config.yaml
experts_per_token: 6
d_expert: 80
moe_layers: [1, 2, 3, 4, 5, 6, 7, 8, 9, 10, 11, 12]
router_score: "sigmoid"
balance_loss: 0.0138
balance_bias: false
init_std_router: 0.0293
lr_router: 0.00116
lr: 0.00576
grad_clip: 0.5
batch_tokens: 65536
Below are experts of layer 7 (counted from 0) of a mixture-of-experts language model. Rows are named router (the router's row for the expert), down (a neuron's output weights, with its number) and show model dimensions 0-127. Each number is 500 + 40 x the weight over its row's rms, rounded and kept within 0 to 999. Numbers have three digits each.
After each expert's rows: a language model's description of what the expert responds to. This comes from a sample of Wikipedia text that the model never trained on.

# expert 20
router:513502532465523448461551450523488487467524446499507461520538521482474534494547444509499498507414504511515518437509434464577507410408449508459526484497489419500480530458472521496465475568536526444485526485527541440446466379500547543494522464452472579505509522505485446522565531573522479640522501539449487482487541532503470538476477535472495553565520500533510558497483551497486538465506
down0:454490440524505507505543446519561514493491543467489421477487531491560494518519482517463460557444541431545480473461509577527510525457502501483412488435475463475521522528530514483501595460493535515475489594453536484548426557532524467502469563478484491466429547435564433483521521473503465539516461507473505447483462515532562549516560534453531519497476519501523531458538446495532459631550
down1:472515508542545629476521501492486534519510511553510495505474492463462470513507482461478516587457525561543539468434525416535534507498515481501523521543521512509413400472406453509510487506486482488484542529450465484456493547483452525490432527530485532515446466458505465563499572543487477481486485502496497562480476424487615499506482452446485519540509495507636495501430493500465441475525
down2:515448503530391493450549438440445478489485563525485545487461537502490493524545528543532494566505427529396503520536528534492540563507479484476526440509531426495497464505511500543536506443449435523532498498557442566530526492536508463499502541455543498555533512458517445507456493518614522517560502541471538472567494561499534413506515587446463481496476548498515461473535533507516488445452
down3:547475498448509560505503452555526569483465549474474506500445518521522504546550519433481509504527455507504436526483470437537559460504513455511463501440472491510433482432471396410578539488501501451461518590529468453461499515536455501494461462513485555536455523546515553577487504571498531463534493460496420518523486444565515537540564516474468544489486485495555445448508575565478469514534
down4:450468516525583480444490485570489482488512531500524482482486447480528499446569516556559519507532505501485444519547501550480470572489521547498509420468456523449462429457534486431528521553516442483575533547539507458567429511452485437467476505488542549542558487443470544482522414540502472495484533491528418567591578439561519503457532473534485453486511512501536503443458477472510517479481
It responds to: Verbs and auxiliaries. Finite verbs and auxiliaries after a subject, such as was, is, had, been, arr-ived, set, plus -ed endings.

# expert 30
router:571546487471559415478427550485543519469507545466428516457545560469506507480494523524453490446467440452481454523449524497505452480449517504458470467518527501509449541516544451489537523490591445498484547499544513523498584486532517425526495527466503441558535485489510509538518522498522443523534490582482512494484570494449469549520496603490448452498436396515459579525482472504579502517501
down4:470486464530514533514514551530420479454519519544562547592538570421511524499479473451457462524542495592508521545439497560409523558522485477451557479491496553462481467504514561540484470524487538498490457485431488490464503421405469489516531453551500461512550439497445466526526501514554494521479449471520428490536490531494523468424402468506498479543498523494510578565496534485474539504476
down5:489511439514503472479468451528453487457567511543505495539507553450477561479513511491495479507517480441469548476540531449521460561512496472535486494540479558556457470473535452537451479522572472516486495455471433502519522493465422502538496422568556569599456520441433494529501478556475485459519488514445571490473536497469580568469555474515520589460554508530433453448563493465525543453496
down6:538506519508492552468535514477479569506436530529478499498472512483562509386501545525518464493530464414481451567390440509526515503562514528483497543491598529490575440545490535521506491544501490504557482479549540555536457509521554548517493497526441442455441495530516431489490576515482466506504487515570570512442550534494445511510493439496433472425460431507464521535509483529467485501551
down7:493550507493466405550538519533524538549466504521541552422444440581544589508499453426412468548496475602555465430534516528501399505541552479470538504474445540483500541484485498478457504544495519490474523460490531545486495463470478466466507539481472579550586482568543508431490507462505537513445523481467462466468568522534513516486497468489532473551465527457513510467487510467462489495541
down8:466485508494496478542365465429482497509521517484527445516460492425503487495506494525540488507576463452466559461510559503537449528436559522529530528531517520570511479503511494528448538500545450510565497484490471538567530517475391450554439482513455494442484463488525509512481519474529502530533511523559443565513554442482482455469481627447450491486474521494492470506572534501441531457566
It responds to: Second letters after capitals. Pieces following an initial letter inside words, like E-st, G-ap, P-et, plus capital initials like T and B opening names.

# expert 13
router:454481513456426529504448569450500503534560500553554545521542524443440456530434554573462484429519512511462457501515533521525413490554520486504522508449519499512460504501410492473516440556494517456601479520455557531471549470531416509428521470507540519493468562542496435506536498489551460509563537438494484437510485508454560555457503515487469467519483577446473474489499457512536487474544
down4:499450434506514536439425410535539534452432540494471463478522478438468489470471564578471578493438542466526495508476482477564510492519492489483492506545461548478499480511498524513538447542482432476601458488549573531503468455461472549477482523482483485476530482457495480544447574480519508525484488548561518509435487602598536521487551489503428541512486549502448473486541535541546552494481
down5:439503400587509592515520489515527539483476501478415577436416534510475443525497448451540522537558555581483490508567519419491460478539495459511515560577475500513498508486450526508480541430568459558503472486476478520505550479512516461551513480479502509531471469501463540463563450434441489481512553448537500461510453496489471485507515437576506465540491467458522536529507539471478473558500
down6:398494550549473468600462520493484497511530465553530481491507556476475482513516514403450443552475527517527529510455556529514496571540442484534426490529582495466536540407483471512402440403460523567461509486498468496437519485426487497507490503537545526462541490540492506482506557507562410500494529484470452503458524551497445469480484454548534528522481541523475478527559523488486499502536
down7:513453459518579549493466473497502581476462479516539487574448547508491509462453492513485453486517501522563453490532464462504481464440513492549529441487517463510471541427470447424415491488506460573501493471455555521466450560447537546568496404504507537528536485496505521479477475453468565510476523512556483564487502454601505551510509499513509509474508439573517627484506487568496469532518
down8:482563505476548524499425499458446531541543443517460509492504496484516499497484541502428440511475533505461451541515511469436545495546514489478456536484533472513455596468503532538518520544503595461447513419526431555501473488498586495517457463502441540479531539576506438516516466466494522449483481492496465500507496524409466542431478485572430462472515599486479572457580486534556509518512
It responds to: Capitals, quotes, accents. Opening quote marks, brackets, == headings, single capital letters starting names, and the first byte of accented letters, as in Raphaël or façade.

# expert 14
router:499448488533537476584548518470524511503478473488532527477531493578501455503558443525539513564515474495507511510510483500547443506451511439504539511472400398489473544479422490450427506483526498566486511505516450515487534496552475496503512447469541493422444574454488514474534477548504497496532520552433480493481576493456554473591491510533554476463464496537495499573488421387570500499508
down0:472498488492459500479543524477497486532526477508546471463532463570498510521536490452487492521471563521482504510511497457534528489536446496509488541464500442514520499498504525559538534515455457475506482427527462504509485565538573461461484474568541436579594533469570436495526447544442567518482502535448441521462433438493546492454582515411485523479490413497553598564483428467475463526460
down1:508533468511558600504500471463499503463461440487531460521548559478468503491428543495494467456569470580520559494596530497467529472459485440505513489559425520513485520450533492470524467497538427560523495487474442561435515589466520440524519552499480498500569430513450519551482496497556513491502520494434488532498443480473478463531496466412534523468432478531544427509490526526499451567553
down2:474459518497541537464468511509546585493503528488568540547499529506517513422457486471496499424457496492442489440480455514539466576559447482467512512531412522472517465441468535529552555554534548523489533523509496503554460490490493599485484502465425521456539431520485532414533491482494385474530516534525533473509525510486524533533521590539544469443543444508550511452555507490467432460479
down3:530450476571520477460516526484485482464525519508546466442532539493572548496464502556492478575490530482450472479444617532474470515441429487535498521492540485516528501519449471485559523453539481499436456517544515520480577441526488483467452489480472507469424599545446518563523477516524524439436475523520504502442502474507483488543567440506531479454538464515568582505429464532413525539511
down4:448500460512521508486472529479424530560481487485433500581482553457499514500525468486472566546476504503553474474488529554414630536490449526563501487549462466501523493442452539472477525591464496461496512433464492478571440465556482515517447454524514570427484514485532467534485542470519568504569550549533572488518491521469463496528521506520475534537433458465511521492502455461506496410542
It responds to: Early word fragments. Short letter pieces early in words and names, often after a first letter, such as Som-al-ia, soc-iety, l-end, plus blank table cells.

# expert 4
router:448427506481521436535503471490502475537527469473471503546519497505400590498515473473508556537400532522506539470477429512516476452507485439489527428472432523532501486484586487443524502478635542438490533570493475491477478499510468529534511464532481524555504519488545451569566571548494489504535473521479528427476496472475453517531579529483460484513499435511457542534507487525469575502551
down11:492432496523504444541418426497511460567497434450458521543546535508538525529516535508549484511487520466503437558568571540498516515436542522515521414570524453467477463463474528439454581529475556512469481475535489456476511502439428440469481513462525444443496515500546503553524557507467516508561472522458523440488528498473457489556495596491497422508485587464510525526523530551499478473523
down12:529518524594490450475497544443566450408542567482506450510512514509530498440499476524527548528588525462428502418504483430501522460521499565494455531539498504530451578470494518463515507536486545535513510533474464514516476509453560489477465540470512448467533507492467523471523496421504496534516502486485464528458481600450464393576514505538502501510538526604468506493465518444469494422454
down13:490495488456454507500487454486481539478447514458530509502471445520534511455539498604516437548451571486478536485506527569535505503436494454417501493451487484526445526471477399450497524511533458528527486542494567502579487550552451571542558426513535453585483483450462531521525511494521519504492558500546486459474479473477408481519532488484470486528453513473544528414558541511590553531486
down14:427476497494561512500480518490559497494535469568458413453467550480461444434549459555542478524533443549519530531460504421505468630478556538493436503539506496464523508490548506526518505472528557561491482452458561420508470531505506413506411506472489498485541548501509506451510520477558457464537537480448505460554496499482491504573493514474474513495548586505551504470450547487464486510429
down15:529475465490451534505501476474461502490420436436479500405488512549558501549455540496551510539465458473440440478555585513463469540496577527492499440502509539497468560495465486436537455560436552575546476502550505500511507536558449440539520514465541563474526455508476517502517480481460512502570556439438480475472540542533435515503529561519473508582501507555501495535556432528525499479447
It responds to: Plurals and table numbers. Word-final plural -s and digits in tables, scores and infoboxes, such as caps, Time, UTC+4, track numbers, km.

# expert 29
router:522452494382515516587469504447616477498595486511500513496597549476532523496476511520506507503485513530456436482481467527473482458480455570473499480468469499470462505504516484521477496474522461518494516477453474531523555472507459485477510554448519446509467579610519523557479509567539454477511528502458496563521513526429515461533612508445523465469541443465498502524473545515446519571450
down4:449458506516464477472533470539396518471481529479491452558473513447399510469641493425437499465459453522527484539461485474508505486549452526576432520471492527509471504486495545535522461422604507506468564494472466544548489522564498552535501521518490503572480518462450476505506467476513603486502546534494549503503545473478532439483538476511532538483546518480494514523451554543463545474479
down5:437519546508483460486549507493480442509532483471518431501499542458470499485529480565460517522475553476477518496463460528567460598506489514524540553490520530419494458593471578433467537514541477461495518443489495465523453519491533457555524492534471480495434410442434407443547498517518558496554494555463447458545500508498535527470519612496500507437527542542535529452491543505463539506469
down6:459477532505535528485538384519491508448435469508496521524444479462500525404545525509460459504480541554549514513525407526459482465517532491474509563524448548540541518501514543449489550448620557404533490534486560517515542516530557451462506526493447513501481488544552474511572517512446461494562464528554496484495505470478485534446537500506537493485549535508461479507418434543437481458453
down7:562528456524540456503504533516538558518490507469513457525482472456567477503437457439438454515518547455497425527462505550395487561465466489527525502545405467488511513489517548470499494488513473525565557520562479562509495473432481549507501564478509571446434556529454414543530487453463608536540510485451568444551537494524475483505502460541479503494459515532515539478560497513551525513522
down8:529510502493446449519510489528502458467578506490526568475448521479556495586478529424530557507461499555479532443487442457483475460462476538507480537480558540492473500513501527390537493447448489593545527504502504478510488600491513397567500406589506477478473516537467507480482520518503463498545511434541484506538496463562530522475576484489533484493479589433487525511485549466480447488517
It responds to: Consonant clusters ch, j, k, z. Pieces like ch, j, k, z, Sh and Sw, often in foreign names and words, as in Man-ch-uria, Messers-ch-mitt, pro-j-ections.

# expert 15
router:497492452474589524542461498496564507481462518475441588546498526449529438559429534585480558521531461498465532513485506508482458484438536513435530558429498488505465515516503451483493520544540473510535456518439527516407537485482535433471495479602486457513450542500550485480517587541495466443456471537450550447480493507530513566531504492443465502540534493457479520586467493511499578522462
down0:524542533535495488584458444525501529525571532506492439550453482589515511486486545447464469509449443405462522490431467552524502451482491509434495486497493521484439526493598483506489458501493475451502536502430537483428518496542520519540548465464510559505498494458461425546510560463518542566450503496486429547510546522555476474548522579527513529501481489456522530533581470519538484421568
down1:481527523537485499506448474452523509494566471529551479510488491526495526458482475540531517551544490448495524508480559443541436553508452436517519489528524527516411471511466419535488493517547555494523508474546566505476447625489520457427373459442501421527559492485561487533495538502496487446443546574467504485510484493501524504413474525526567490497477484415536486499556452489464498462535
down2:516526558547486524501406516466533440467503457497444507495566451395447429500526547478501502562493523536499539474470494497510464523544579494563475515523499492508525466526562473535478575511443463489488491492457505473468485531492477471496487528550522497446502472494553421442568528503535490575386572519463513480481498447491511534616536478498465454501454542454538510471543574495482483557466
down3:535459497533486489431488516473498492439497525573505509450621578475516531484468494484472525477562475433514490502447425533509513511440476535482456498514509473471592454494467492491449569478534475548486570515500472529555478452497529479585460413525518475445515567491591510485455490466535532525544550528501460487594502492465446495497523557494478458514444482468498533544458556428471543474540
down4:561480539548434533527482428505523507460489481486488479470551460514504426513482548469488483534478554528403492465437451478463487477475459513520497481472487480566479479558524471565569538450507441514493519525526455515522558526482456503578424469522491512554437502527506492560451432546579491514614532548484437517536500539548463535462508474448460501425550522476528549485506499498498582465560
It responds to: List and infobox fragments. Colons, dashes, lone letters and word pieces in infobox lists and tables, such as the E of Elevation, acc, C in Canada.

# expert 3
router:468528547453476539526472462435558421617540504460503562586488488478441405502444532526538549463504493533439510543543517492520443481458500466467536555455434498461484542533544444472520482510525508482546519482571493487499523487541530518449466473495490529496443434517480471451516519507541439464552496464487518478492444541475491488489494541468516567476480490486445589563462507542544576579520
down4:545462538469464465549493536482566451470541431545500454509482518529534491406469475512542465535528512470467536451460490520476501533465453579445454483507517527411594430501496511466525510525459506522488534478575513454525508556517521602501460469501529561405489529473476452555540550464457455466506479477548507552529550525524510506483487521439534537430494500439570504487507494493474545426568
down5:495444483595529542471509535605551507469482516490439471495471497475486497421472503485463522585450449537599431549545514536549541547531447480485483510467500501476496464514521499498455495462522569526460515490457519441462488498545470504471487513491527540515544529435450486497531544536464442570462537479493587521527572413490486538442513465491517522443447488550472503486551587518497432539475
down6:504526476553468546444454553528473471464424530456560476458444470455479451544524521613497477478530474471577497572535523486473471553481472497479507443502496548481478500531510487462546534577461462543522502509528456508519506550412470515406503474438479552516512478493458475509553487499508435492478507562484457456547462507457453534537549560526484534524452461546566435487600493543476502528442
down7:510520493495507439533448504516473495551493489526471445472584527488570499521519541486531539480494574509541462508464516638536493482503478467439525446460507523479560534491520520504517456539536554475448524498515488547565483459485449490466525442395479447494569477453483550521416527497534506432486462475464454470518570512450455449516533521532501532452495491533531467524457435508509540440614
down8:503414495536429473457502412501409580501556517503517478522477480539448479484469502522489477412515538543451483547562514577478526500568536564475466528523528525460514522553512472494485496538593479506540591472491519512500531498475533483461497497443492501470403477473463539503457529463489531463467531502520581526592547483516484481529462487495505493472538459444470526497441497495437562600482
It responds to: Word-initial Latinate prefixes. Opening pieces of longer words, often Latin prefixes like pro, con, ex, an, in, as in Exhibitions, extratropical, contemporary.